Below are experts of layer 3 (counted from 0) of a mixture-of-experts language model. Rows are named router (the router's row for the expert), down (a neuron's output weights, with its number) and show model dimensions 192-255. Each number is 500 + 25 x the weight over its row's rms, rounded and kept within 0 to 999. Numbers have three digits each.
After each expert's rows: "comes before" lists some tokens at least twice as common just after its tokens as in all text. This comes from a sample of Wikipedia text that the model never trained on. Tokens count by the router's weight.

# expert 27
router:515506536506514477493495499530475520517466470493515501475534519519472533511490491522476496480457497500485544521467491506488520509490484515522511504520516485498442481512494445518502474526489473
down0:467522449502473545481550501474506475506484531498477475477463516489467520494517523504517489445530506491505541487528516484490496470496483532511507497518483521500530547525523494525496506526492482
down1:487482551494514536485506495507453486484466482508550510467517483501481515514483495479505566556557458439514465481517472473485512471442499509475531475476525517470465525496466529494500476505458503
down2:479456506490515499533504482493485481470524545509479512438499546465512448484461493493519523502492502475484528513492493454513469464512515540487468492484465530490475536531509510485557485511496485
down3:481439504509479504492488496499497542542505513523515500519496451526504518500480495482530457536536506559502519472470466506522537525550521517497447496525469544521474527510513496513517499489506511
down4:532438519502526508524531482534457486504494493452540493520527468454443498514493472493500513501498486507499489520473472448518496507498420499499465485494510532521499453518521507481516484525497488
down5:501515515498501486491511481485527457547534510494518506486486514515495485468495470516476509472514530490512487539567506505463513503480513506490493524470489490496494516509518519503488503519490487
down6:489495485499534472488510486481474479498497514500512466476483516452526522509491493531485485475537516485492482506522500491476498488502487530472519510554483464529529506539481473521493511509502492
down7:476509508493528486484469486504539484513521483553484507525482502500514478465500489492530549489452548499501491498485501494439510503531511495491510469497479526522535490484538528501459459512476476
down8:478505511511517523458490526468468502476504517472479485489525478530533501464483474461452534495502502509505522471450463524496500478481523541491468444529476428488501499499499474494538499489493517
down9:486498501500475499481541508502512508520502525515512464471512478493471480490535516522514525526495465507488499452472487534509487500479495546477480557495496445499490543530504478494511491529518524
down10:512492492496503515540491551477477500499457487505470509498498509489459511479498535506514521480482499472505486492526521483495544530525455490496484473490484526495533542507467495516485442473510511
down11:551520497487480507530486499428493514457506509496432485519523519532479483506514529518463488527504460532529489524514505518474474462521516464545472537473545520535524493534491500477499525529523490
down12:475498484526505485525506494523530513466482506536491512493519488521464510493481497460528504482486447496519493496505492467518481463474494502555492452491495481527494533495489495511537499511500493
down13:501424531484513488526451516480481518485463508527491507485518479496497483533543495483513487508507525455522512538448494505453484457502519536420478507490501475491501482495501469460438486501503471
down14:492498492491445484494476473493497488519488481467518562492554530509558502484576545487501483454489484478496506500461502533505525516483493486452551493477517501494479448533524490519484489518489464
comes before: "0", "9", "8", "3", "6", "5"

# expert 36
router:539535521479520522529482512522472515519470510552455536514528522474517513532525518468521535489462516540463502520485464468510513466483468507518479542511477492477476501516505480481499466523475495
down0:476533489535496464508512526490466491548493514540497522499501537498510473527539482471515505480529504495479516483494516490488516491466491516475541525532499520466460512537516501539547520493494483
down1:505491513496466474475527518491481514556460502491514493496487499497518502558503500482507552474462497482505494510504484482506500486504515477571487531526526483476522515507481474490515518521501505
down2:463517491497496518479502524549471535495515495486505523482521496480472502533506504507480458489505475517488468510522454481524501496493434493529468535492487530494485544483528505471474462540494510
down3:498458494490503486513513531473534514524463516496500486483519485486466467564497491481518481514494509496470492463486530476529507511491531571480458510482484490467485551492506467508512494487501511
down4:494502478498488548522476493489494453525511499482483459508479472510526520506535501479456525583489465481490536484501481490483490507503485470453496516514494540511480467497502554538519476476488464
down5:535462516495497458491460518485531508510471518517489502509514474484508483482498500490533526506522520473497524495512540503466487532521519503510505481512488490543438448504462519505536527509497495
down6:503500551500487432489489428512471476481500494513451540502477472476481471458498520490495463526508446473442502520502469504494521517515518502468505491474486518505478472498458490502517510476492499
down7:522482472499522477492466513492497498510487467534554436494493515491512441469470495489539543528504474506511471491523459513507492551550467488529521503508528466481485524498543539492496488545454477
down8:521491502496491514467480511509503523555488497459477566508534513478476537489498484531509510496520524524492536486541516472485478488468531501510517446527534495543517486531495511473494513507465511
down9:481507470529546517535552487521519481513524525464507494532495481514479486470534433522494510504477507519546509517497451505498495475500462472512504533461505463495499529498478496502485478485492467
down10:462471503481490453553559502486509511502508512456512513480489480516501516546475509511522500509504512480523489520454490483527510504524532487515522538498493496480446470479511459529532458447503477
down11:502491534483544532539500489494480487518505542478524481537460500553490502524540500481487494485510534484494537477511482497512458461476498515531506517483523484525506509500488523514526487490483545
down12:544474493476534487486468462507511488532482468547481521530551468467513512488523483469553523538513491511514504472505485469497497423478499495549524495508489512501507469498488487520478513462517530
down13:521475484467522473519513451544497485513495495478483534461476493520484500504481488476528491515505462445513522500492479521542478505452485514512519502506484499515522505566486471469501493530526461
down14:522490478519525471516502534516523534478510490499502543519475500535520483482513501490478521531512522490505503492514469501487490497493524498514473522464514521506519428525497521490495500456477495
comes before: " of", ",", ".", " and", " in", " ("

# expert 64
router:549485505479542475493501531473441496545487525510477531516506535499496537510498512543496535487468468499475515493475477500513574527520497554490475508531530473508437466522532502493510502488457468
down0:483503471483492505489538481487454491476491492435458480505469485454512479504531474491489509478499474517487501476503494535521487482498482523490476554486496490518485529518478482503473475472473498
down1:511486536497498502490512497514514458462462507476495433475541526499478539469515486497499509479515508535515500481477484510494529462518509526473492517475509495469488458510498531500499491501514470
down2:523504543491502512518492491522525500473523508465528491531493504533500482562445515455483522481520508471480538469488527491467525534466471502528516503500513493502508509470475500510505520525487455
down3:515508520504516473534538507445516512524472503508481531522520508452485498505539540502497526485530518446470482489500470503531493483515502474478494511502456496565532469514510517521565473557489496
down4:521450470492519526520493469534510481503493477477490501486534537489510487494522534489464501488458505475496484510506494517481522513521519549469481488491521483522532519491495542486460513492529487
down5:553496532472446503517490506526476493530537501514464465527496454519502541546513476477516490478532498502509489513498527493507499511471508532537503475535504549539506477483490493484506533486507520
down6:477495520497450489484478523523502494525497488557475511508485507492508487533470513492456497473492458517470518585475499507461526503454468474486518504458520525498489446459474482500495498529530511
down7:538515503502499476499529495483478505510500473526489536475492468512494506489506528523496521507451513510524543511520503517491473547473485515511518545555491488523504471494524521480476492499469498
down8:498502486520471488531517479490531508524518486502444518509510485510494456498507503508465504508508520500513466540502447493508470520487430489451479477438492535511499469542481504488499481499494477
down9:500527501514520455537481495471514494518456457499517500422441506516490534540554492512517502464454524540495479516494459514495474475506456544505541537548534460492530518500532523501512502475521512
down10:511515503500510499514517497527500520498499534512503462500504487537505552516471489483549506541491489491540551453437501527498479512508506487498473498499498505519496530484489462511513478509490519
down11:538489467508518542502483505522556506486501484487447509505485493503471468496512477525496523475523526538478523516487512506482502473483495525486534498480483511497520543505499467522481552506471490
down12:542515494499509480510507518509531517482521486502495548478506520526512515500490474479481541497467559521532515539482534477519514478496527440477486501496508529483481474473472475495493504482506504
down13:461510538481497525507525494473493485508479514486469503494576544458529508493495504489536534485481494500488530448473480521470471491509475504494508460525449505499530481519473493458532577519524527
down14:507520470477462522474518538500462470504514512508486499474521489528545482435502471472531527526483483472512510488528476483476497521409523530510513523495530501458532525533503452485498448512523459
comes before: "1", "2", "3", "4", "5", "6"

# expert 5
router:543504476520514472485503512510464494530489507491507518513491546500490519518498516549520523473503501539469501490494462461503581472514460551485470488518492517527450479535518487517511500492468511
down0:541487495485481469485504477549520464521479517465474509545517491527513475538491542465523485497475508449479509536479492479488505514482503491482553505457484524467498529515424517513491493517501462
down1:552473491535550494486524455461490505507510490499492550523494541521476486514491510475536520558476509478503505506485490446517486464469498493505505528525533503526544505512513523507527458495492502
down2:506505514538483517477471517527510506488506486547484525518470473464489491497492454488503516507532473493489476491508530453472535557507471462544475485509478494494512473467514506518510486497484465
down3:461504575508503509506502482512478527551467476532484508493557537536472500503530494459529518514512513498498497475501510473508517497491430484503490509499521497495497541478471528493494523491520556
down4:510509533477461489489487501532461510522502512479433499546515515516529519530510500503527500513502511459522484479513482465489506499531458517503493484456500462489479523497492516506502537508480502
down5:501502498464497465472530459521489470536515499479504510489506509501505491456497469515463505468485494502523549495462474501524504516473530539478500500503509518543504500528499471537499470509522502
down6:475503497465562491502494534497513475541485505499472495501500519439549494539504528494488455516525559487463492486489499481511511520490505547477488478520509448501553507496496483519512517506487497
down7:505507514537495476454481479511531486513526510510535488478533521471431514510480483523500471458499541513490496482450528489507507543492497463489506466471509495493537460516454485495477457489525536
down8:511508514518471511518494525513503518512552502512523521501523525503509527478491510499521488520482513521516506525533482504499498496465485508481495478505500443487503496498437509504540480510468489
down9:485498454502495534516530527499473493534467475519506509484508475522467507458474492532512462538524484497536524467469517504539513550479476509483477489507520508507500514504498498535527480489534515
down10:489544499525494512514504521501530521476484486493493515491496525521537487459536526513479480504488461494516466495479543505488498535531524492494522530503487533501477481519519488494501529486510495
down11:510533526467450497519493509503510522471484466554495525519507529523558516485524492511525476499491511481536465492520503506487466487544494502495521470450508474493480476494495518511474494508488504
down12:454519522499532484485519511479510527535476471511477500499484500493473506496550534542491547500473480526452474467526493509522429500508466512510509547513516504501478476512501534480491550491483471
down13:494502486510508522512512505477487501479457487529506478449474516430530458543516496483506410511444445511492493471506476491449484514486483457483503496528472468488539538476531466485546551488519538
down14:532516519503481518484516488522505515483491491495537498488478496513501533476494514512512490515455540457504499489536531477459454456498486452478496529513503517471486487512509516531519433474519508
comes before: "1", "2", "S", "A", "born", "the"

# expert 50
router:525516506509530501506532539533481530536469510520496510536463530524504502494493519525505516487515508513487517492459462473478525493492487525502458500524475510517423502513500463504551479504453484
down0:513524447471533538499489471479532509548522516513504485511517534476486494532511510525512488509525521527498476515445534491487476498527519514497493486519454507481488513535507546506503516503500505
down1:441501483466493515511470507508492492514463539504517456497549546514486478575541491478467483496514540558480530518523451457524547522520483502508494488466499508516476519484473552497448522491458528
down2:518493470486515510503470537480473512547462519525471520493545503495502483481517480489499496499475482496508499474524461495460510498479506537465495511515533517461497496552505483528467506549475506
down3:502504475496546525512477489509497474510489479448499463476491501523523529503500509490491491470528530518489469528531523496508532497442511516482458528508508468474538522525505492487519486490532536
down4:557480528530495483473484511520500496503504499516521522496501519514507494511519480518479480539499481534498474475571519528477514479536461494529517489514530507491492479484512521499517520459471502
down5:499501497490448518499493506540522533450506474509491477530506490512534491499488486485508546505488546504470506464510511473515489496500479553500514507485480517508486488520520480471520518508531488
down6:511497488463498548518532511512494496535463493527492423507519528485534469482508503467505512508515508515507502494550519542545503500473513527536518494471531508516489476456460514489548525514459508
down7:501493500496517514527528558494497484549459485531450503512510513531502470515495479511502506532501487528516534514476467519495511478428487495513523475501480500506504487521493499486478518528497530
down8:513466496514509521495526542509471532477514529497506504453478506475504524554528531493493432507468485524490489471515523535492515514467522496490514480527511534516519495520483497530504518516512508
down9:512514519511526480470521494528530512494514478516488485470510502476519492459497505491519535520494500485518528480509484468512510497476539509540437476544490559455522474489517513514537505490489498
down10:510506485492531450480495510455513500525492516505494528525511494497537457506534486453494497490480476533548497499518501457459494546549482465519513507482517491490495527477521522500476493513476473
down11:503472484542470504510480464520523520468506508520519491516504540516498481492494513466503542502512463467529457545469528501489462460501509499489511489503494518514523512462452534487524502507465505
down12:478511557475525529478505478528480533489515488468488477483525514456502532534527482468497524498493497540442499471498468515480507470486470484528506497494442483502488516501523524524514515492513503
down13:434549488504522510482488500496515493515546459524472536487486509512496510533503507507496501566511522482540506471521476497482492451468530504488473507537480494539480478468502538513490484501501491
down14:506524496517463505506473490475481448451518539497471456491478453501484507517485494491542544505518503507537512473464508466501480526486499528512501464518483525491478488536496483467452475520488478
comes before: "\n", "1", "2", "3", "|", "0"

# expert 43
router:527506515468523522472529499485478505536461495525493529505486534495502495536498517516514550449497512515494515493474453496497510499497456512522436500508509517490451477528504464481546512509482500
down0:483477509484499499527481521489505479502533520557534519467483451526517527475511476530507492516469501477500506496422486536524488506460491481502528481523514494503488468507488495488513499530473471
down1:447506503495537512487475509508469450528505464542476480517499496526485511465500509451469475484527499532509500513516489543502475539467504484466553502519475519480485520513494502513535496518521523
down2:503492485441525518490512529458523539548461515487522483485489480502538494525485480526560501477515498462532514495472519479511475512536491540447454507490469481461458503539447492507525489491510461
down3:512515511506511490502466492488416528521487541515522491496490515472541460485511493484493486528498443500484501480521485460502495523507493480512527543486526476516516501486489513495529506532427499
down4:515504544524526544482512487531521468499520525510494516470527488500456488535493483464492514481514526536551523515488506502531473487513481480485540507519506484445518466462483554521506525540544500
down5:482499490511490521453510455506495428502475506514494539524471505527466483548500516442508523479542527484532495495483494497442517516513512499479487456494539488486493518543504487526502452511496516
down6:506518499508480543476507514478548518508525436485470513484532505486489510492517512492474533451464490499515477509461501516480470528530517463497534542503531547517529491431452529530488452508512560
down7:495477534486453475494501502459519495488516509533529526507528472527553520521473497522515537503492516539515508488496492512508516469513536534500512502486483527511473524530453528478478511547517468
down8:507538522520488500537531546477472469468467456559469485496522457490458441479529466488512485503473494532515509518587490487533476531464502497494516521507515487467500544508505530527481488515514512
down9:510477488477512469503478501531523492504488471528484532478546504517507519523504501487459507473522459484518491538530489489526500478495521470510504498501456540534506509499538468473525569506514492
down10:489531493496543486478477495488496482482543479498507507507501458486494523520503501478502487465491491556495528465456560498487479491486496494524522486509509499510508567487508475459520505519530491
down11:481493486473467522451509500498502487493531516497535500462501490465473493505493492441482485465485484500482484559515496478521491516492459504470480483485479491477465518509496505511567513490482536
down12:462481500500514489492496525475492502519459475478490490474541494518486463500493472503509507502480528511495497476497497498504471527489502468507498506517488469530485516553527519543517481452519458
down13:536530499525490508515454499475503502499473517530484496452479540492540509517473534481500510519497477503500506492546560502515504463490506492488500566501487454517540487497464504475494502493460537
down14:495582511511504522459451489520481484497485506509504468484509483502504518543544478529491489496485482509504527497491531491489498491568486522505480505477514480491498507440506555508525481499531494
comes before: " ", "-", "\n", " W", " Nominated", " L"

# expert 70
router:492484507489544481498499504481462516537519505510518550532513517482507513505498498505513534450485504540496517499472445485464531469528471506495482477483507525521470501509491498507539468540482499
down0:508506524525462511518513511508518424459469505493528448518530471533467499489484445497491453504483505493468516495501490476494483485515502508492511474492507505547515467517510464506486485533492538
down1:495505494494468491501486497513490519490504453500476455536477473488541487500471532524515442449469494520527504493479474480461451486515514484481501526547509503487478522488456497500513489491497504
down2:487468458486573502527523488493487496502438534515497484501473511503474525527544532540517514483544519493531524512503486495520513520497492461514515475513462507506502512490490531515481506479494526
down3:509455488466483516492479557476486505513498532489530474479450478441504498480515502509442479475524456482485494487515509499506506472501481486461496510511477510497500462505527513512506504488467458
down4:502485558474491502492483491543485467551501527479490495514504475510508525484443520471513482507514500492505481512515521556520540530494509468503485476497526483520510491502486463505501499500489548
down5:546528541461523463525502479491502468451521505487501523525495496446491479506512548546502491513512506520504518530529486509476528458499517529512508532517478512491475494473536470502499460512481497
down6:518459475520498484453499494510480458610510502517496462471495466540490526491536518510502528471476512480524472506528515490513481461461488482498443481474498477469484462502524499467482491521455514
down7:491480491487466487531469525500444514560456488518500509494473480459540458517491519493459476477492500498492520511469494499525492537499516516496485446445510508494501473466479515509489534478498483
down8:499479518504515499477488506485444464529466540485456531468516479514471488508514516479466524499533491520482502514505490536493530484491496525441475514491479475432482482512498517494499484516516535
down9:495560459462485531494513527507528497482467498494487494473501462482474491477523522494503502472532506516551524534506478485523518517552478510489511554510494518471525527512553510514532515499526494
down10:493480516552470500511521500510490496511508515525523518495498501551490561567485481484502504546525466515482486480505480528492504481521532482505493487530496526487535478514456482502465528535493483
down11:491505502525523516524490477502489488491513504518515535548503475522470469467508519474522453498502522494495498503486523502489521449510496507493492485481464514535502479514528501498511469550493472
down12:481468491456469510499537485494499476555501508514498532510487492491471505535472497506487498525523472463463481537494524511470467455476521493480493513530474535481516493505505506498498453525474485
down13:461513490489525492495547512537482502462548502490511546449534485509483497529500526484513489490507526436515502482539506508496489475470504480447489539509504518495502455514504496522544507489492451
down14:519492505496479468514493491510504523489443525496543537521512543487504501477504517529560536451488478524532500493477501530522533488467518490494514474467464503498519465541490516505547507465473529
comes before: " and", " the", " which", " but", " a", " he"

# expert 42
router:546503506483518505482497520494468511522493513546493522505489536525480499499494514506491480483499505502444521491518487477533530479499462520482485494499507500517470516506487438449503492480479486
down0:477459503511513552511505508517481493492493461496490501440473457445519557436501517479513502498517485494520471525504514511543497455487483504487467495537503479466497534494521474489509510471520552
down1:508508540515471521524500466505512485495492480488529528487513509511451517471483498481494498463509482474518470502469495489483524498514508476460479440474521501491540517530495485549476499522480491
down2:442513550466527486499512494482498502511498448522466467498522499510496508475498560493471473540484506540524490522507504497448495471513493469515516523489538468480465487509528524464512520525518466
down3:455486511502494518484537473462508434497501488536534476443481504505542495529485485488489473503478519488508514526535506524472513544485520504529462536473511495473509501532525454489463487536517543
down4:500478480491510487538472528519553553463507500536492515484487472504496518467479484515498508503512469524510488481477480497513537510486567528533500545562462515488472519499465552517506483484520523
down5:455533457501509520488525452497487492477480445505526516505546491428504483539545480523539514488478534475521550476486500500466449488509502487491492501518481532543481487490511516485496489531493521
down6:531500502499501501481483525459518476508456540467499466500486471505489503487522509522492506554519471533521486526515492503493519490532534489477471513480495461497462471496509540520467530494493499
down7:482523468497473526513465469470500532459504491534519450482502467503515477526540451534514516497543472535487486474510491473524511497483492492489469502485499487506531512479495522468516545488507477
down8:515518458510489505470507502516497544468520501507496508515509544526479488502488451478539496496487509516513514479466472526492505474466515501507502530477508528491474505537522511485512456497438505
down9:530503502492502531533504505507520516488512470520490471470502498475522493492520505515507505517545486486531478469471502492524516480491486512507534494515467483522481522470518480485513503487512501
down10:507469464432514506513505520477525493517437535501438502514470459479527499491498470506509451495478521507513467501503512494475491509512485543505502501519470517461485462482512524544474516508485471
down11:545486512504502526505465516505519510518480466479508468514477513522538507461465507524487514507511524476474513508521496501512494462482477537527448523447512488502521493489470499465481501496505513
down12:492485494509520473496477527483472518502472501479561531463518482523519486511536499500512548509534464481502472486496492525528483496508549524475482484463497493520570498486488461485522506486516504
down13:509534546482501509490495553505501528508505493510510544515475454467476497475542447483502538469475534497505537485440477543426459499521524512495498465509458553536477537501499500509476542453500501
down14:531485521496515502488457474503492456483473530509486462544512522504520504495480502533473528510510507487503489502510476509444504525485525482471518524493519490541507467500489523520484495496510474
comes before: " the", " of", " to", " with", " from", "ing"

# expert 73
router:508502509474549506476525527497474496533484517474523524500503528491492494528477519505522520474489498528515535477465453504493537504544478499526471561492506523493448465512526490502555498502468445
down0:502484487468540520502531523469457511505475467493530521520475479502465489515516473456478509509480510535520499471516529497502511529525532506445514520479493509449477450514480496478513530525492505
down1:512465464494495519480503551527488545469526510508502537497485473496498467516518493496493463506517472488534495439485504491518517518498500495479486482475524488485447487500505514477502515479483512
down2:479511535457525485526552494510548499522471500465534491491507499457507476521506533487510545484499542484503494534478499519506520509500450490482489543533470436539490515568469496515525528498491508
down3:534493514494502477504471470514494520484520520566459506514500531460481476507513478506500469508470518500480475513498560511484488524420535509514518506477516506525497500479506489507539494502505522
down4:515491450525539482505501504542502506537468505515501512516540521500538485509524527494496531537472523478473514493492480466470511540485513431470496511491537496510475498532499543497537500523474487
down5:530476480512426516480518505444526518475457510516483500524519454522539490522531468536505525506494479511521551470478465491504503509508529482527487467509495481458514557502474507520443505459523516
down6:433470507501482542494506502484518502489533492528506550501462498440518489457514459463545472491523495496545535519512510538516460473524488514520523494473478477502540494453476507487493483493517498
down7:537493497493492488507511468471465507509504532515479528497485452485539517538501473463463462497508502458514502512499524447456479469508479516488496565511526503524544466526498483507512501488478511
down8:518494490532528515512506544560501474503502520513531477507458543458535536507513460466455488491501493514507474505488453503514484535509478452498530465487480527526519505498506542471469473520514463
down9:505521460528493489479508482499489473511503521485463509499469542511546479485511532522483544512491476468472518491481511482505478524461490497523534494490437529461539515498503492496500517532509520
down10:504508477504515472493526459502497527509485470466490553523510473500473524475487494479465496484516493494508561522482503468501459522524514463435481479522445489504474509452503506476517525507450476
down11:505519513525474519535536513543492561519465498502513459457495498520505510478527515542526447514481523494448538489510528517490520516504479466555502510485503476502516484466505513439519463528501475
down12:519538486533473518495504480516496508490506504467506508508503534507526518517495471515523540522472475518570507519485494506511484457510468524480514506501528515525508486511483522493514500543486481
down13:498522507488521482509485504480478522520491511492477517498534512490513515471515479473493531526501447449523483540490501524493510514475509484528516546481477478485510548543500525517480441495490502
down14:523546493497491483494492547507543492489527492537512499487512495547476519504513505564524491492459494518518525551502473540483500523518502480503517519483525485488492504502480512499544527496534460
comes before: " ", "-", " \"", "born", " a", " A"

# expert 39
router:506486480486532484497506502491468529548506504540517556514498513490510519518494494515497522463482514529479525468476459475471534490509477511473471483511507523489467506521481502511520481515473494
down0:498490496510445505497451502524490505492486514485481472484480494437512519492481476513504475503469519516480530499541510513487470520466483491519550480489514519495499466489496502515521514481501531
down1:463496517479511498508470540469492493494454529480459517483502502482502492522490449507495502535493487505528534517473537510513505528540481450532533486529512507489543486493508494500542488494473498
down2:481526487489478464496517494550465463578480499510512515516515523536489466512493510501499500471535547503543472501562536493533527494498461514440508484515506498468528514522518463489509517512472510
down3:524499491501481457518486492521486515463569511505529481514531477487493489466466479482521542518505498465534537477478503486481488511468493506495464477458462522580482506510467552442479495508472476
down4:510524506471503494497535518499497534476480519508508494475476498475468469509509470500532491519529510510545456475452496509528519554479486517549510543522469493499495475491517500503495466513511536
down5:518531470473512499529517467529495506495484485507528456515506498415514487531522534523525531492511487482528539486579531481477513535479475478504487536485493530507479514492522529506490490483512484
down6:490517501501526524516521509533503481506448535514535476548463499481489497517498529465543520529479470488539519493557507506535499546534516510465508480521532470497513538502489514505503498457501483
down7:524497471445565485496500522471537502427536520502502472484493496522478527486521511540540522480506520491453490490501509483523500445460483526497501513500462502533488498516521494503520515476481455
down8:503491499509530505510507467489518514530525527467490524537491469476519524512539521536485497527566512553551527465517492494488520535539511520528531527488482505526513571510474503477473520528487500
down9:521497532508469526516450462498523481504465500557548527518516496536529492521522451516517462522485507513477514510465488501519500488513486512479535485538525477493546469507494473504493501497463509
down10:508514515503473517518533492519473523551512524526528535543464524528495522480529571507481503473495496470511531496511532482440503454528471513498488501500490529484473485498530502471521530499510532
down11:481506502487534507540477495567427491520536500520518505540487498458490507545523480485546523496540523467497517508492511487530517495513509487498469502450515517520527469490488506481517498515491500
down12:497498508522550517476536518482533475473486540505521494471525508501517510514484487487512484540500529509474531497515493479489433537518487481520494541514532469497482508508502472476532519508512506
down13:537505511514513513524510529493515552514506533483523526535490476475538509514494495465475523494472533484507496437496510496497541533495505490519483502471513475460485515518485505493468456528546508
down14:491538490507502467504499503529541501456526539541523516511530544515501521479495499532474483504487504538472547514507484507487492532467459486478503512530509484499531476504496484447525536502472511
comes before: " and", " the", " but", " which", " he", " a"

# expert 45
router:529509523503527532487495524503473519532474467525461519489467525516547511538510518505454498473462523536466483520474467493571513496525472507498476544556515490496471520532480471490486455520483503
down0:530483524507501528503492485459477522469499458515501481486485501502488506486510481492508492486517475485490501459500470466541486501460489507488490570490535495497495480487499480517481490467476506
down1:513504486491526489462502537537476483500494466503487477515498454523492521535491483535526506523540527492500475505493419479491527505479454474511466493512565503478500495479507508483480499536524508
down2:461561522465512483525501511510524502523505529494525509546474501505481478455494487502512521519513478471464525476484544469512503514517507508472498492482498519489478485487499540501496485495500494
down3:519526495478570488515526487475498528483502472531529471497440515502501487482520515520493505477462501496513452508488483487478506517543531483501512484513492562506479497484504467484488518497521501
down4:520477449487498476495507467487505508505483489486495467537473427514506540493527498509529486469473511556497504505518515469499458478545554474526500506474469509502521510523492511504464449483507501
down5:516496522522507503521489465512518507504534453510493490492516502503509481482464506512498544515482455511469542520563489518457500501515486477500497515507497495435515484525503510480444494525466493
down6:536468469527508469500533526538559496499476498460493480440522467471497503522465526471449500485465501493509540501499518529482480526532498497512538527529502489512516493489480510527488510497472494
down7:458525517464536478507507493495524527539481521500509497491485521511511515517465479490496516478522478492446507535453498521481510512500485515503522460530469460506516539513535507514476515482487484
down8:514482513533507509528525505517515525482519508531501548487494452566473547548501515504493502474501427484497477480517532465521548491540498477502518507496519503543505530475455523529488523511524481
down9:493490516518485484535512490530445465513489490469502472527504534475525525484519531508506512468467531498472496497525534510511489490552552503538513539498489530442494444493521516497461476460506501
down10:485532496487459524528504513554487526472484521526550494488505496545473512478522473490525524514496499508502491476518525505531526501496474434517502490493532521497476443508540522496496484480512528
down11:497509536492572465520496513496513532509549514505476485548490515503496504484492521572510503483534499505503492486506515554480512506514534489499540445473532525496486415509449459483476520478515486
down12:482511493465508511514471548500503484522508491496461487514505500520510521479526517498474492456484465513485505471490502514503476474507492510518472502496489505479485504510517502507454471498463444
down13:496510497543581489517504502488494479503524494475492509518503521509510448518490513566468520483485500522524493478536441489501523511506470505470515520479512498510499497474485495498488548462471489
down14:483495488504520482481495525500498514508537502501492486453475496533540497516531490497479505503493512497497545440466475544533497507463474524486475504444515506527513536498505480533503514496498501
comes before: " |", "0", "–", ")", " –"

# expert 44
router:535540506489528501495544510506476507522477541525465528504469535507559538530485515488496545469459499537468500495482475485510518520492475516470471531501508513484461507531524470458482477521475483
down0:512530510483534502511495479493533493494482498512473462515484570483468467532505490488508503478515460472512501530501524479505491522515482458466525529518510521505516480475486472493498526495547535
down1:485519500477493496483480538447473481482441516506498514552493513510569467485507478483498534490491496493500478501565497466537477531527544547524518534499493550501502504492468511520524492493526466
down2:484494535497564495493518454493540475551512447513515495478504512511496497475491458463495534519520483487502533492473512509462505483484524489500444498487476514516499491470499501459468525471478521
down3:486508511491496519532517466499508471505509519500522455484495529480564526511489519433537513534526500521495509499503448478504514492452508504536476522441534475518507505484523486461547492511535480
down4:507508519520490503507493546502509569447498496571509484529531503447499524512513477497507511485468490514473483481476464494488479488507458541480483496512464503556486520498500552527441493526528507
down5:487476490518549502525477484512496497486525481490514489492524480512473492529503522502454469501505574510509471487485492490510518502546488510519504483520471492490488497555509494510508474520490534
down6:538528488514609462495491498494498471480477555475528527482470498511483537487481472477513481522541493491516538538497546496479458492512528475466510479526497490504517502528471502513449507484485514
down7:513507465530473465531513452499503517465501537514534473593469507504495507496499493493526491477500500462507520520451500554491526511483500478495496519500517498510538515500508449510500551512502503
down8:465482563476502473486458499516486491517474509545461505497509485476507523486486488482536491503444500505516545512499522502484505487539511492520518489474476497499506524498471504467510490510474532
down9:528503526514483476462499482516543507510503526540507470454511503506530502474476512525514464470517494495486493521496501504473478507484512503475508489474498510494486492479499508539511507482519514
down10:499491497529524508480528479505482476512481502514505503507540490506493457494536489486451495518503490533494471492553515527552547487516522493502507482473508516493466494490444499512475523481503481
down11:515477484503513496517528497471482520456510473514493527488469504511487500493482480470549536457485451519515574470500495493518491493474519477489513567527513458494532523494475510518533484472491522
down12:550549516503517540517533540522487531511509535475483529464524531500499529496482492497487495556517505491450504553526505503488489507495540524511526498488512490464523503513503506509480497546438499
down13:497471518483538509498487503510480473481499525500488488505462454528503481492483526465449497500473522494522543496524528498498508493495521504494476531521466518528496493463489462490475515477500507
down14:488462503468523492527531517466491494495552488560497480510534470508507512459477548518481487509473497473474496492574527506503484453484521468494471534521490473531515539530529482466510503494519478
comes before: ".", ",", " of", " and", " in", " to"